Weights of a small mixture-of-experts language model, trained from scratch on English Wikipedia: width 160, a softmax router.
Below are experts of layer 8 (counted from 0) of a mixture-of-experts language model. Rows are named router (the router's row for the expert), up (a neuron's input weights, with its number), down (a neuron's output weights, with its number) and show model dimensions 0-159. Each number is 128 + 32 x the weight over its row's rms, rounded and kept within 0 to 255.
After each expert's rows: "comes before" lists some tokens at least twice as common just after its tokens as in all text. This comes from a sample of Wikipedia text that the model never trained on. Tokens count by the router's weight.

# expert 34
router [137 117 112 113 140 148 112 130 131 137 159 127 128 148 178  75 123 110 168 164 120 145 139 136 115 101 134 185 143 136 160  89 180 100 101  82 132  64  96 150 185 103 170 167  99 114 139 186 107 108  98 130 100 132  92 166 169 152 140 173 111  90  87  87 121 165 134 121 148 135 120 102 151 179  99 155  76 160  62 112  90 111 168  25  84 177 155 167 111  73 122 146 145 132  58 171 157 166 116 104 166 138 142 116  96 146 117 114 152  94 157 153  89  97 146 154 148 120 159 150 127 136 168 113 155 122  64  77 154 132 169 114  36 108 145 139 114 160 148 181 111  90 117 135 111  88 137 121 193  94 142 122 177 155 103 182 106 131 157 169]
up0 [133 102 100 170  71 110 107 146 161 115 157 164 152 148 181 121 126  75 146 163 141 195 122  85 156 128 150 127 103 124 131 140 160  46  96 193 128  68 107 164  82 175 137 165  56 118 157  85 111 134 150 134 135 115 177  79 164  59 143 164 134 138 151 113 126 142 145  69 167  93 144 154 114 147 126 105 123 112  96 135 126 171 122 140 113 131 187 159 131 111 103 102 178 142 144 186 100  82 144  85 108 118 149 144 124 138 148 156 141 128  50 122 101 193 112 130 126 183 157 134 134 156 122 157  56 106  80 107  96 133 193  93 116 130 171 145 138 193 123 161 154 118 141 136 158 110 158  89 123 111  82 114 141 115 164 130  93  78  95  66]
down0 [ 57 145 146  62 167 130  91 159 164 113 185 160 184 119  87 155 150 145 133 126 153 115  65 125 126 127 139  73 126 149 130 166 174 131 125 136 166 109 113  99 117  92 124 161 131 128 187 105  89 116 101 161 150 190 140 138 101 125 154 174 150 136 139 106 155 130 150 159 116  98 142 163 156 173 101 134 128 133  61 136 161 114 169  83 103 194 203 149 132 190 133  93 188  74 157 150  92 182 168  95 173  99 161 178 130 161  89 122 134  70 176 149  98 149 138  87 125 108 141 158  57 116 136 141 134 100 127 142 139 101  85 163 105 155 143 113 103  76 156 135 123 129 145 183 166  78 145 149 134 141 157 181 171 115 115 120  84 127  76 122]
up1 [142  72  79 123 156  96 137 171  97 112 119 148 137 101 142 123 156 118  76 123 100 157  99 163 170 202  89 144 128 120 149 108 138 153 135 187 201 110 138 122 136 123 131 159 148 157 147  95 171  80 101 154 131 140  67 126 174 120 116  31 133 131 149 177 152  85 175 170 104 134 149 131 105 175 134 220 144 150 123 114 114 123  95 126 120 161 157 130 124 137  84 148 145 197  91  97 118 101 111 111 121 104 126 131 115  93 113 170  75  90 164 117 115 134 113  52 119 126  93 126 108 160 130 167  82 171  81 108 146 214  96 130  73 142 116 133 192  97 103 114 153 131 137  82 150 168 138  77 124 143  72 142 140  94 117  82 116 127 173  96]
down1 [ 93 148 129 135  76 169 155 201 109  55 167 140 188  84 108  85 160 109 164 158 156 206 164 144 166 118 101 149 152 106 145 145 194 147 187 136 128 167 158  80 132 133  87 161 173 167  66 113 184 133 153  96 131  93 178 124 105 119 127 129 175 106 119 131  84 129 115 135  98  73 144  71 141 154 129 136 139 110 159 123 135 150 132 125 165 116  54 100  99  85 121 125 141  99  45 103  99 167 155 141 162 152  87 144 162 154 112 138 122 104 144  66 138  84 143 168 164 170 154 108 127 148 150  92 139 144 112 127 142 176  82 107 112 145 150  96 134 150 128 133  90 149 185 139 168 116  76 123 134 112 137 111 102 151  74  73 148 129 177 107]
comes before: " |", ".", ";", " (", "0", "1"

# expert 41
router [ 78  57 112  90 170 141 107 150 117 145 143 142 148 155 145 100 194 148 112  92 139 139 120 112 108 108 138 171 135 149 130 106 104 113 138  97  88  64 178  79 134 123 151 126 112 131  94 153 148 179  91 136 141  85 141 172 194 135 101 120 132 144 152 140 142 141 118 132  71 173  99 162 142 100 140  93 180 144 104  86 137 111 158  99 164 133 206 124 126  82 144 108 128  98  92 172 197 123 108  85 220  89 212 121 135 116 136 126 103 138 140 161  94 121 101  70 153  61 114 177 144 144 147 121 150 147 113 138 115 132 152 101 120 136 110 125 112  70 151 186 114 167 154 155 137 125 137 127 152 135 182 160 124  67  85 200  99 124 206 134]
up0 [169 155 121 135 160  92 128 130  98 100 137 168 171 105 162 118 118 162 111 157 121 166 138 121 158 155  94  99 155 117  81  97 107  98 106  93 154 119 121  57  38  82  89 183 123 170 141  65 132 112 129 118 178 126 203  98 107 164 112 101 161  72 153 132 116 223 173 127 126 140 135 126 101 107 112  96  84 123 102 155  89 117 123 201  61  75 101 151 152 152 125 145 172 165 108 100 139 163  82 151 165 102 169 153  94 101 117 115  63 122 101 185 149 159 124 125 155 127 135 138  96 113 148 163 171 152 115 110 171 174 122 152 153 158 143 112  57 152 161 117 128 136 103  64 115 134  80  93 122 138 150 108 124 147 114 136 129 127 189  97]
down0 [111 162 127 156 175 109 121 103 133 168 114  89 218  83  43 106 114 137 168 106 198 143 116 177 108 146 103 144 133 143 166  85 162 183 110 172  85 136 112 108 137  71 150  93 162  83 119 183 152 132 124 101 109  93 167 169 118 126 147 144 134 131 170 161 111 124 125 116 114  93 121 122 132 149 121 166  99 130 121  64 160 162 116 139 206 151 123 123 155 131 125  53 179  91 107  88 147  94 163 173 147 111 110 153 175  76 123 146 134 146 194 106 102 136  94  93  92 156 122  89 128 157 119 101 152 154  80 112 142 158 119  98 130 137  47 140 143 119  65 115  56 114  73 151 153 109 132  69 153 112 111 138 148 113 151 116 127 105 131  76]
up1 [119 112  48 153 138 160 178 188  72 119  95 155  91 102 112 108 116  88 163 141 110 114 114  83 145 169 162 137 106 132 145 133 210 166 147 150 150 149 186  79 134 153  83 160 139 164 154 136  38 157 124 125 121 133 155 154 134  60 143  43 143 134 162 127  84 125 124 164  74 128  93 144 152 153  88  73 117 144 152 101 108 132 124 134 105 122 143 126 168 168 194 156  90 128 154 146  61 154 133 140 143 184 103 123 134 102  75 148 161 104  96 132 115 149  55 187 128 101 108 110 166  94 112 161 143 147  67 198 135 145 115 145 154 181 140  96 119 150 122 108 147 146 130  85 124 151 178 135 158 118 148 178 118 133 151 155 137 145  90 136]
down1 [ 98  92 170 159 181 167 142 109 115 134 175 103 141 128 167 118  54 146 191 129 176 175 192 161 134 122  95  73 131 137 173 116  53 167 127 107  94 143 125 125 136 102 149 121 157 101 137 137  90 130  75 111 142 155 103 165 147 119 109 129  93 166 143 118 154 147 130 118 116 116  85 108 128 158  85  95 151 162 112  71 119 123  88 130  52 177  85 122 117 163 118 110 137  95 144  91 158  38 109 132  98 143 130 155 117 136  91 117 150  94 111 100 128 173 153 154  79 104 105 134  85  90 127 149 161 107 148 118 124 190  91 158  43 143 158  95  98 139 108 148 120 160 159 154 209 102 107 164 199  77 179 102 122 107 121 159 133 147  99 132]
comes before: " |", "–", ".", ":", ")", ";"

# expert 3
router [146  64 149  75 130 117 144 129 131 103 167 188 130 118 107 118 126 171 116 171 119 155 159 191 132 124 171 100 156 143  88 137  58 145 195 163  68 129  62 136 125 172  24 180 153 149 143 100 115 157 102 141  86 139 106 127 115 113 107 137 162 130 139 147 137 152 167 124  73  81 131 125 164  97 119 119 119 139 147 168  93  82 156 119 108 112  98 116 130 115 130 109 128 131  94 127 123 136 140 105 191 122  67 162 134 146  61 128  53 142 170 119 105 203 150 156 137 175 150 122  86 158 142  97 137 102 150 162 174  49 149  87 119 173 126 146 118 100 115 194 112  98 151 175 173 127 131 145 127 142 197 135  97 131  92 143 133 109 145 136]
up0 [ 94  99  88 110 103 136 153 160 137 166  95 123  77 141 113 130 122 116  62  86 124 132 160 153 114 247 160  98 111 136 142 146 120  87 181 196 134  69  91 114  85 118 139 114 143  88 111 143  87 187  98 167 135 140 177  89 103 157 132 130 144 136 107 147 105 210 122 179 159 120 112 100  66 199 100  57 158 178 119 156 141  91 115 165 126  73 109  94 158 160 122 208 125 131 190 146 120 157 155 141 140 146 168 145 223 108 114  90 109 139 136 107 131 120 157 133  88 155 132 134 131 150 156 151 115 164 116 138 115 120 123 150 179 136 151 159 139 116 141  97 110  98 144 143 184  96 147 131 130  70 123 130 125  84 147 127 159 110 129 130]
down0 [163 139 117  88 168 148 137  91  94  92  90 108  78 193 164 136 134 143 110 107 146 148 135  91 112 107 175 160 166 112  41 114 168 113 179 143 137 171 121 161 133 115  81 119 126 151 139 132  94 110 154 119 138 124 135 142 152 126 127  97 146   0 129 133 169 130  91 104 108 143 169 139 108 122 181 158  97  77 126 132 165 147 110 131 100 138 111 193 115 161 164 103 122 129 148 130 131 101 145  86 131 124 125 142 104 114 119 116 136  54 123 199 128 119 128  98 146 153 120 123 147 120 123 115 140  75 126 181 147 166 185 132 151  86  64 129 164 105  85  70  81  89 133  86 116 120 104  69 177 172 156 180 132 111 189 183 128 102 122 168]
up1 [ 90 204 154 131 142  92 132 128  99 151 152 163  96 113  95 102 161 219 148 158 115 131  94 171  98 201 134  96 127 124  94  89 128  99 116 121  99 118 139  83 140 118 134 116  99 149 163 130  94  92  77 150 129 113 114  95 144 116 157 188 135 105 137 148  80 141  98  94  51 126 107 145 164  94 129 104 107 139  95 145 110 136  97 162 165 112 120 116  87  89 148 125 107 197 113 131 192 116 126  99 140 102 160  89 140 131 132 156 120 144  82 119 123 126  71 124 135 107 131 118 189 146 159 117 175 110  98 190 141 226  87 133 105 173 177  97 156 155 155 153 132 116  78 146 232  99 155 142 138 174 124 100  77 173 158 143 147  95 105 128]
down1 [182 161 130 115 151 132  89 148 150 111 156 104 154 182 100 124 129 160  86 117 146 115  84 109 173 127  68 118 123  95  90 170  77 155  66 114  94 105 150 127 150 146 110 133 178 112 111 133  95  80  77 111 136 139 111 129  96  52 145 163 173 134 142 182 134 135 146 178 155 164  61 124  99 132 138 139 111 111  78  78 113 121 122 146  92 149  92 121 134 177 107  94 151 163 170 197 160 151  42 112 132  79 134 150 108 133 172 147 140  72  84 106 115 164  93 142  59 134 166 108  61 198 108 116 112 153  90  96 148 141 128 139 113 153 118 125 119 141 144 111  97 135 160 137 104 226 164 148 105 147 101 165  58 113 134 118 124 116 149 136]
comes before: "==", " ==", " also", "===", " life", " career"

# expert 50
router [127 104  73 161 100 130  81 138 140 140 197  95 164 149 122 145 172 141 122  91 132 207 130 106  89  96 102 143 127 110 141 153 217 150 121 138 125 116 179 107  71  87 138 134  85 122  94 148  97  45 135 114 143 148 146 124 211  96 128  71 157  90 110  86 153 162 146  94  57 128 134 128  94 148 121 140 108 131 134  99 136 120 168 119 134  82 116 101 124 137  68 180 170 127  85 132 111 120  95 125 142 114 143  74 106 134 128 139 151 146 117 172 134  73 107 126 145 105 112 169 161 158 165 116 191 144 115 108 136 131 143  88 157 120 196  67 140 158  57 133 120  96 165 130 144  78 184 108 133 195 109 146 112 121  80  88 118 132 174  97]
up0 [106  97 127 142 143 138 169  90 116 154 167 157 116  94 144  76 112 159 102  84  90  56 115 159 132 106 125  79 147  90 131 155  91 136  54  67 120 103  95 164 192 169 178  84 124  98 118 116 160 158 161 159 216 140 112 169 160  45 162 118 176 147 129 105 147  84 135  85 160 173 146  75 132 135 131 128 157 128 122 155 179 118 132 154 161 120 128  66  70 126 189 112 128 122 164 102 118 145  75  97 181 165 116 114 136 158 141 154 110 142 176 130 163  95 145 127 106 126 127  69 109 182 107 125 171 119  95 158 119 113  81  85 114 115 124 127 133 123 132  64 112 114 146 148  86 144 126 139 126 157  93 132 160 142  85  85 177 165 147 182]
down0 [144 135 151 196  79 149 134 117 152 106 117 134 145 147 102 150 161 111  93 126 104 122 155 213 192 101 139 132 134 124  82 180 141 122 116 128 133  87 144 182 145 160 115 163 113  95 160 161 167 106 155 142 111  59 150 188 114 154 150  97 103 147 119  91 152 180 164 144 145 131 106 130 109 152 160 167  81 122  78 121  75 125 162 130 136 125 142 149  76 159 125 176 153 163 149 179 138  94  79  83 128 166 101 135 142 166 131 144 143 133 145 134 120 111 106  89 153 114 133 151 190 162 182 153 199  85 197  73 113 139 155 150 212 157 121 165 117 128 115 121 144 157 211 149 114 102 122  83 149 141  66 126 157  71  96  78 147 135 158 153]
up1 [107 125  95 232 166 122 197 132 149 141 171 129  81 109 139  86 116  17 128 214 149 165 132 121  75 130 161 113 169 122 114  87  97 119 136  99 141  95 108  65 162 138  93 138 112 129 171 159 177 139 181 122 146 104 104 111 178 138 117 110 131 104 148  96 110 158 175  93 143 135 121 126  74  82 154  80 184 131 109 150 148 177 108 100 139 124 129 110 123 133 138 107 175 144 150 120  80 178  97 119 119 126  87 100  89 156 133 142 173 126  99 111 196 147 141 128  90 135 120 150 101  96 111 134  91 114  91  43 181 145 137 126 119 149  83 175  97 104 136  71 177 146 113 138 105  76 144  94 102 151 120 143 111 126 134 163 155 135 136 106]
down1 [113 124 148 145 144 139 168 141 140 131 127 126 172 120 141 155 127  88 132 126 131 114 149 150 119 103  99 156 153 183 149 129 114 110 124 101 102 125 172 109 131 132 142 149 164 149 132 101 157 122 133 201 120 104 113 149  87 164 106 117 184 137  85 110  94 125 174 124 112 145 119  91 212  45  98 146 164 166  72 101 106 159 138 158  39 135  52 139 152  78 115 159 152 135 149 106 134 120 153 142 110 180 150 188 166 152 129 177 108 132  25 121  81 100 110  89  76 143  87 125 115 169 121 120 194  75 127 118 107  91 164  41 163 102 124 111 127 121 141 125 142 133 184 154  71  98  72 114 152 157 142  87 180 119 107 127 151 126 103  95]
comes before: " |", ",", " (", "'s", " de", " K"

# expert 2
router [116 116 128 148  94 179  85 126 131 153 176  52 119 127 136 123 135 155  43 136 157 146 120 134 121 149 155 139 117 109 147 133 116 120 138 143 118 135 182  97 128  76 118 114  93 161 156 150 123 131 120 123 159 106 160 163 130 207 151 105  95 226 145  96 116  63 170 147 179 174 103 119 108 148 118 154  75 154 126 170 125 170  67 109 119 140 170 163 125 125 114 111 119 145  90 150 143  95 107 146 181  94 121 105 154 120 144 166 155 124 157  53  96  84 151 146 137 167 116 182 181 142 102 154 139  80 137  66 124 104 138 140  60 119 110 120 129  98 144 210  77 160 102 176 153 158 146  78 164 163 172 157 132 163 162 160  77 103 124 135]
up0 [146 116 127 189 142 112 136 135 151 191 154 124  59  62  90 116 128 147 114  94 143  97 184 111 134 169  82 156  76 107 185 124  76 111 109 123 107 150 146 158  69 152 114 140 145 143 122  81 147 130 155 175 157 163 167 158 159 187 129 134 141 151 153 173 109 140  98 112 111 111  90 104  53 106 129 147  59 123 108  99  61 191 177 149  77 129 111 105 126 124 120 128 198 133 104 137  97  74 101 190 120 125 120 171 174 119 218 131 104  85 128 122 140  71 141 132 134  89 100 107  88 109  94 180  96 123  92 162 122 138 141 139  75 122 126 148 123 114 105 100 134 106 146 102 109 116 114  66  86 135 104 108 144 101 183 176 103 138 109 124]
down0 [174 170 134 144 134 140 170 137 131  81 128  75  87  98  96  84 149 152 157 185 168  99 114 123 128 168 160 175 132 199 102 119 114 155 193 134 140 165 195 109 177 145 117 132 133 156 141 154 176 132 150  81 113 133 148 112 118  96 114 171 105 113 118 139 132 170 162 112 138 170 133  56 109  72 106 143 117 132 148 110 159 139 133 127 157 159  92 124 106 112 133 139  94 182  94 129 156  86 175 145  83 132 140 157 173  52 157 107 162 189 140 119 161 149 106  99 171  89 145  90 153 135 180 141  86 102 145 145 175 145 123 161 157 117 138  57 163 150 121 164 123  96  92  92 122 124 110  98  95  64  99  99 147 162 145 143  28 151 139  74]
up1 [107 144 199  66 192  81 100 127 146 104 139  71 208 115 100 122 118 119 153 126 105  87  71 151 144 166 100 144 132 144  97  98 158 157 130 134 136  84 104 156 124  84  64 115  85 156 189  97 171 166 162 147 115 141 139 125 204 105  88 144 170 191 200 106 190 122 130 156 130 104 127  67  66 126 123 130 142 127 142 184 163 103 114 126 114 173 135  89 108  89 128 103 134 102 147 136 136 134 109 158 108 137 145 111 133 112 115 179 169 160 182 143 193 133 140 131 123 132 121  75 139 161 129 107  78 130 167 109 109 119 131 159 128 136  82  85 133 107 127 163 159 115 105 121 124 145 100 115  81 171  93 170 117  86 159 121  83  41 106 126]
down1 [113 111  59 142  83 139  79  92 104 127 114 106 143 138 129 116 109 114 116  48 131 157 143 145 162 131 124 210 165 131 131 174 119  98 124 113 134 119  87 169 149 160  97 148  86 123 135 142 138 155 146 153 132 129  67 112 157 107 167  76 171 125 130 119 134 104 178 133 125 185 175  77  93 137 123 147 187 145 133  89 154 121 101 125  86 122 128 164  93 101 135 144 115 145 149 145 145 119 116  96 128 146 103 161 196  65 123 152 137 146  59 189 113 165 174 140 170 147 185 135 168 210 152 128 164 152 103 126 163 107 148 119 150 136 101  54 155 134 171  72  81 140 139 150 140 152 160 113 138  90 128 229 107 153  96  91 126  65 149 112]
comes before: "″", "′", ".", "°", "}"

# expert 33
router [108 115 128  96 125 137 124 108 201 163 166 155 100 178 177 132 142  73 113 137 137  81 118 133 150 157 143 145 159 133 175  99 154 110 121 100 117 108 166  90 125 136 188 114 159 146 117 116 144 144 159 139 117 129  90 168 165 150  73 166  73 171  99 128  77 157  84  99 160 105  89 176  97 104  91 180 109 136  57 138 161 140 163  75 140 107 177 110  90  97 150 159 177 138  89 158 157  89 122  92 138 142  94 154 155  89 137 139  93  56 153 145 116 131 138 133  97 144 189 113 137  78 209 137  96 147  88 147 161 131  90 117 117 154  82  92 128 122 107 181 169 159 100  98  95 176 122 139 139 181 160 172 155  89  96  48 148 129 101 128]
up0 [160 128  96 221 217  67  96 115 187 122 169 107 152  46 146 125 109 128 156 180 148  68 109  47 210 100 131  63 105 128 144  74  62 152 189 123 100 136  92 170  80 155 133 133  95 110 143  85 115 112 128 124 108  99 129 157 129 182 170 184 197  97 129 104  80 137 109 133 113 137 153 132 111 125 143 170 123 126  95 114  74 136 143 144 140 132  67 136 122 140 118 112 117  72 155 129 151 126 137 173 158 159 119 138 142 168  95 141 140 149 143  94 144 194 127 139 141 129 102 129  76 121 119 141 144 178 105 126 125 124 126 148 163  95 200  91 119 117 152 183 115 126 125 112 147 139  96 146 124 149 141 146 146  93 122 106 148 154 109 142]
down0 [ 71  94 107  94 129  80 126 159 132 113  98  76 135 147 171 102 135 128 132 131 100  92 110 104 140 125 121 145 138 146 177 136 186 149 113 110 177 111  99 153 121 110 127  92 153 139 137 147 178 151  73 160  51 184 140 121 174 145 178 116  78 186 174 126 176  87 154 162  94 124  95 137 176 146 140 124 106 145 111 102  89 126 137 123  68 140 137 181 121  87 130  91 149 115  99  90 144 169 146 109  61 165 114 124 123  88  90 173 135  97  15 167  93 158 127 104  98 111 148  71  90 152 138  97 125 135 129 152  74 184  62 107 159  95 121 107 181 168 137 136 145  94 140 108 143 139 134 102 120 163 168  69  96 155 127 134 138 190 137 110]
up1 [123 150 144 144 212 156 109 139 149  98  99 142 126 151 119 114  77  91  77 126 125 161 144 139  96 133 156 128 134 136  90 182 108 123 127 151 114 226 123 154 162 126 148 120  91  60 124 143  96 128  91 134 113 180 149 154 164 109 205  94 122 154 140 142 158  66 139 107 116 196 106  80 108 103 135 136 138  74 180 129 109 157 123 124 105 116 162 118 136 143 114 108 137  86  84 135  80 156 159  81 179 120 156 114  88  98 145 179 154  94 126 117 206 105  93  86 159  85 103 145 177 137  75  90 144 113 105 104 132 159 100 146 141 121 128 119  99 194 108  98 119 119 175 135 177 146 130 121  69 116 126  65 102 150  62 116 118 181 125  62]
down1 [107  88 108 141 140 133  74 136 112 131 144  95  96  90 115 186  96  98 129 118 105 162 193 149 136  53 120 141 206 146 140 111  79 160 104 146 104 131 143 149  50 137 177 122 115 115 130  63 150 103 180 124 104 149 171 143 130 130 111 135 101 155 129  86 142  93 128 100 163  86 149 158  62 130 133  96  90 104 122 144 171 105 152 115  74 130 127 161 147 117 162 105 161 219  95 135 149  87 172  92  97 103 107 157  82 121 189 138  93 164  86 145  93 113 134 151 101 143  56 150 168  94  90 132 101 114 143 121 138 160 166  96 131 197 134  86  95 149 103 115 112 102 124 185  91 116 153 136 123 124  93 111  93 139 200  85 162  73 122 116]
comes before: ",", ".", "–", ";", "th", ":"

# expert 55
router [167 108 171  82 164 152  81 135 144 137 114 204 119 181 133  81 167  49 112 203 103 156 150 120 168 133 119 148  94 129 153 105 169  76 138 145 133 133 158 111 136 138 152 163 109 130 109 150 140 136 140 118 127 116 103 111 146 175 121 164 132 110 119  98  91 107 159 134 137 155 144 123 162 182 143 161 208 183  45 145 128 180 116  96 133 141 198  97 137 128  87  98 148 132  67 206 130 168  85 139 101 111 129 169  73  84 102 115 122  86 152 148 156 145  98 200 130 160 134 111 129 138 164 118 165  94 161  96 178 129 153 151 100 152 141 154 147 146 171 173 122 122  93  73  90 177 131 162 175 137 161 130 149 128 116 138 120 117  68 148]
up0 [166  86 151 125  68 180 166 149 150 116 171 160 172  91 130 136  68  96 111  36  84  87 154 161 174 122 139  88 133 107 181 194 152 129 126 149 124 186 142 156 124  92 135 125 178 117  73 136  71  95 144 151 144 157 118 138 137 138 170 134 103 130 154 158 124 150 116 138 114 118 148  61 140 113 134  96 130 130  52  90 107  60 142 116 154 153 122 119 161 119 149 181  95  85  91 173 137 117 151 102 141 152 131 125 107 175 131 177  97 185 147 133 117 139 129 147 174 155 128 137 168 143 132 119  88 116 156  31 145 158 156  87 108 109 107  95  79 127  74  93  90  63  87  88 146 133 160 135 139  81 112  96 126 157 121 134 156 135 171 122]
down0 [130 125 147 147 125 121 160 169  75 138  92 102 128 126  78 128 106 133 156 101 153 169 127 133 158 123 110 167 157 152 135  69 106 117 127 115 108 146 152 110 126 101  68  97 155 209 141 162 153 141 135 111 126  42  97 152 129 134  79 132 104 119 169 159 182 134 139 115 124 189 105  64 115 190 106 174 143 100 123 187 142 101 107 138  94 187 118 146 115 149 174 108 140  99 123  36 115 149  66 144  71 181 142 127 104 100 170  71 151 109 102 146 102 176  96 165 113  94 125 159  85 136 113 194 141 182 127 153 174 132 128  98 122 155 183 163 174 130 151 131 163 132 118 161 107 103 103 134 117 131 157 204 117 135 129 123 113 151  98 206]
up1 [ 77 107 106  66  97 133  85 155 101 114 185 131 123  44 131 160  97  99 111 155  80  98 167 106 101 158 173  56 147  43  79  96 142 125 164 124 108 107 109  98 140 140 112 170 128 124 121  94 123 162  81 137 145 121 133 165 120 118  94  94 142 162  81 171 126 164  83 144 114 160 106 121 115  75 160  95 135 138 100 195 112 149 182 102 116 149  68 132 158  94 204 113 120 200  85  80 141 110 153 148 150 149  97 163 113 186 118 106 114 123  88 121  78 150  95 171 114 142  96  85 116 133  45 140 194 131  83 129 129 161  90 111 116 129 109 163 103  86 152 166 119 126 141 130 109 132 136 156 146  70 127 101 139 124 136  92 138 143 153 125]
down1 [174 106 173 133 131 101 104 111 100 160 134 172 109 162 163  91 124 121 139 156 164 185 133 103 120  95 145 128  98 148 115 164 143  63 123 137 140  92  98 135 130  70 142 124 126  95 111 130 173 215  71 171 103 145  47  93  99 187 121 143 135 123 163 140 123  78 171 103 145 103 155 118 123 109 204 116 179  94  96  98 112 167 113  90 122 115 135 136 104 160  99 114 123 147 152 196 132 156 131 107 106 114 142  83 122 110 146 169 108 128 181 101 172 144 139  71 171  78 104 114 125 121 128 107 135 150 160  48 115  65 153 123 178 137 137 105  83  93 154 119  92 169  81  72 122  93  95 115  61 148  66 113  92 141 140 118 109 103  77 157]
comes before: " |", "%", ".", "°", "4", "5"

# expert 51
router [ 93 105 113 155 117 106 147 174 141 108  97 163 146 152 108 119 117 172 107 179  66 143 132 123 118  66 114 131 167 148 114 105 132  88 206  81  52 136 136 107 172 127  44 171 146 106 127 100 139  84 138 142 105 135 131 132 154 159  80 103 180  99 168  76 140 115  80 115 125 124 173 129 135  71 144 117 149 139 125 117 146 109 188  58 128 108 133 145 207  62 188 139 108 117 147 107  68 115 173  90 176 137 107 152 168 136 129 114 135 102 177 148 128 135 101 186 124  84  97 152  82 105  70 111 113 134 118 151 121 122 113 150 149 106 145 106  90 103 150 140 133 118  73 119  99 167 130 183 136  68 144 203 134 148 168 114 157 127 126 165]
up0 [145 105 120  88 141  79 123 140 134 115  98 119 122 154 123 129  65 164 141 204 101 139 129 123 145 137  97 169 101 158 123  65 126 130  44  39 127 125 112 110 143  82 133 111 130 154 150 145  96 100 129  26 168 130 110 103 112 122 130 119 110 158 185 141 148 127 101 108 139  73 141 160 147 110 109 119 159  80  80  94 110 128 114 156 171 123 117 154  99 150 163 106 179 150 138 107 117 104 132 140 150 138 157 157 153  66 114  90 179 131  91 133 164  88 159  62 166  94 100 159  73 161 184 168 144  46 119 169 165 129 114 170 136 129 106  91 124 116 162 131 112 155  92  93 116 184  99  97  92 104 167 115 111  98 105 137 147 107 132 214]
down0 [140 175 116 140 101 148 172  47 163 120 174 127 136 178 160 124 173  94 130  86 137  82 175 155 169 191 163 110 145  93 136 144 164 130 111 107 187 115 152 163 175 108 127 131 146  99  83 157 143 161 137 134 149 121 102 125  93 178 112 134 114 119 133  87 118  56 115 119 108 139 125 132  83 141 136  57 217 137 135 134  96 126 220 107 110 107 128 106 139 137 152 112 109 215 100 148 102 115 117 117 117 118 147 141 138 118 127 142  96 185 112 131  51 139 148 140  47 138 168  92 139 114 133 147 164 163 146 121 178 172 150  95 138 165 153  84 180 147 123  73 163 167 142 127 125 126 133 172 129 183 112 123 120 165  72 150 151 162 131  79]
up1 [109 162  91 149 191 131 147 117 137 169 132  97  97  48 148 156 117 123 124 142 106  66  72 135 131 124 103 115 115 128 155 178 112  93 110  98 210 183 166 152 102 133  93 173 124 127 134 137 123 181 100 146 150 137 108 111 115 112 187  94  88 159 154 109 179 147 108  97 114 134 147 172 152 139 130 150  94 124 105 111 115 155  61 125  88 119 113 168  99 160 167  74  70 106 151 164 133  96 115 148 142  92 143 109 146 163 128 126 110 172 146 182  96 106 153 169 168  84 126 144 107  70 167 172 163 153 125 146 131 144 102 173  84 142 106 102  62  80 131 166 145 168 111 157 123 178 152 101 137 105  25 156 162 155 164 155 177 144 154 158]
down1 [ 97  46 128  85  85 117  68 188 118 102 119 196 171  85  92 217  99 106  78 162 102 133 140 111  80 141 154 139  99 161 120 131  55 114 119  99 123 124 105 159 114 155  98 113 112 123  58 159 146  94 116 154  66 156 133 152 170 111  86 119  66 160 111 153 126 113 102 134 107  72 104 129 113 113 117 143 171 124 107 164 149 100 108 137 194 113 122 121 127 134  51 148  86 130 116  67 149 184 133 102 155 179  68 138 116 127 131  92  82 169 143 104 117 136  89 117 129 126 119 142  84 112 132 148 137 144 169 110  55 144 134 146 190 121 141 147 176 157  93 147 141 132 127 178 139 117 135 104 111 127 177 123 111 165 134 140 167 192 143 146]
comes before: "=", "==", "===", "See", "History", "|"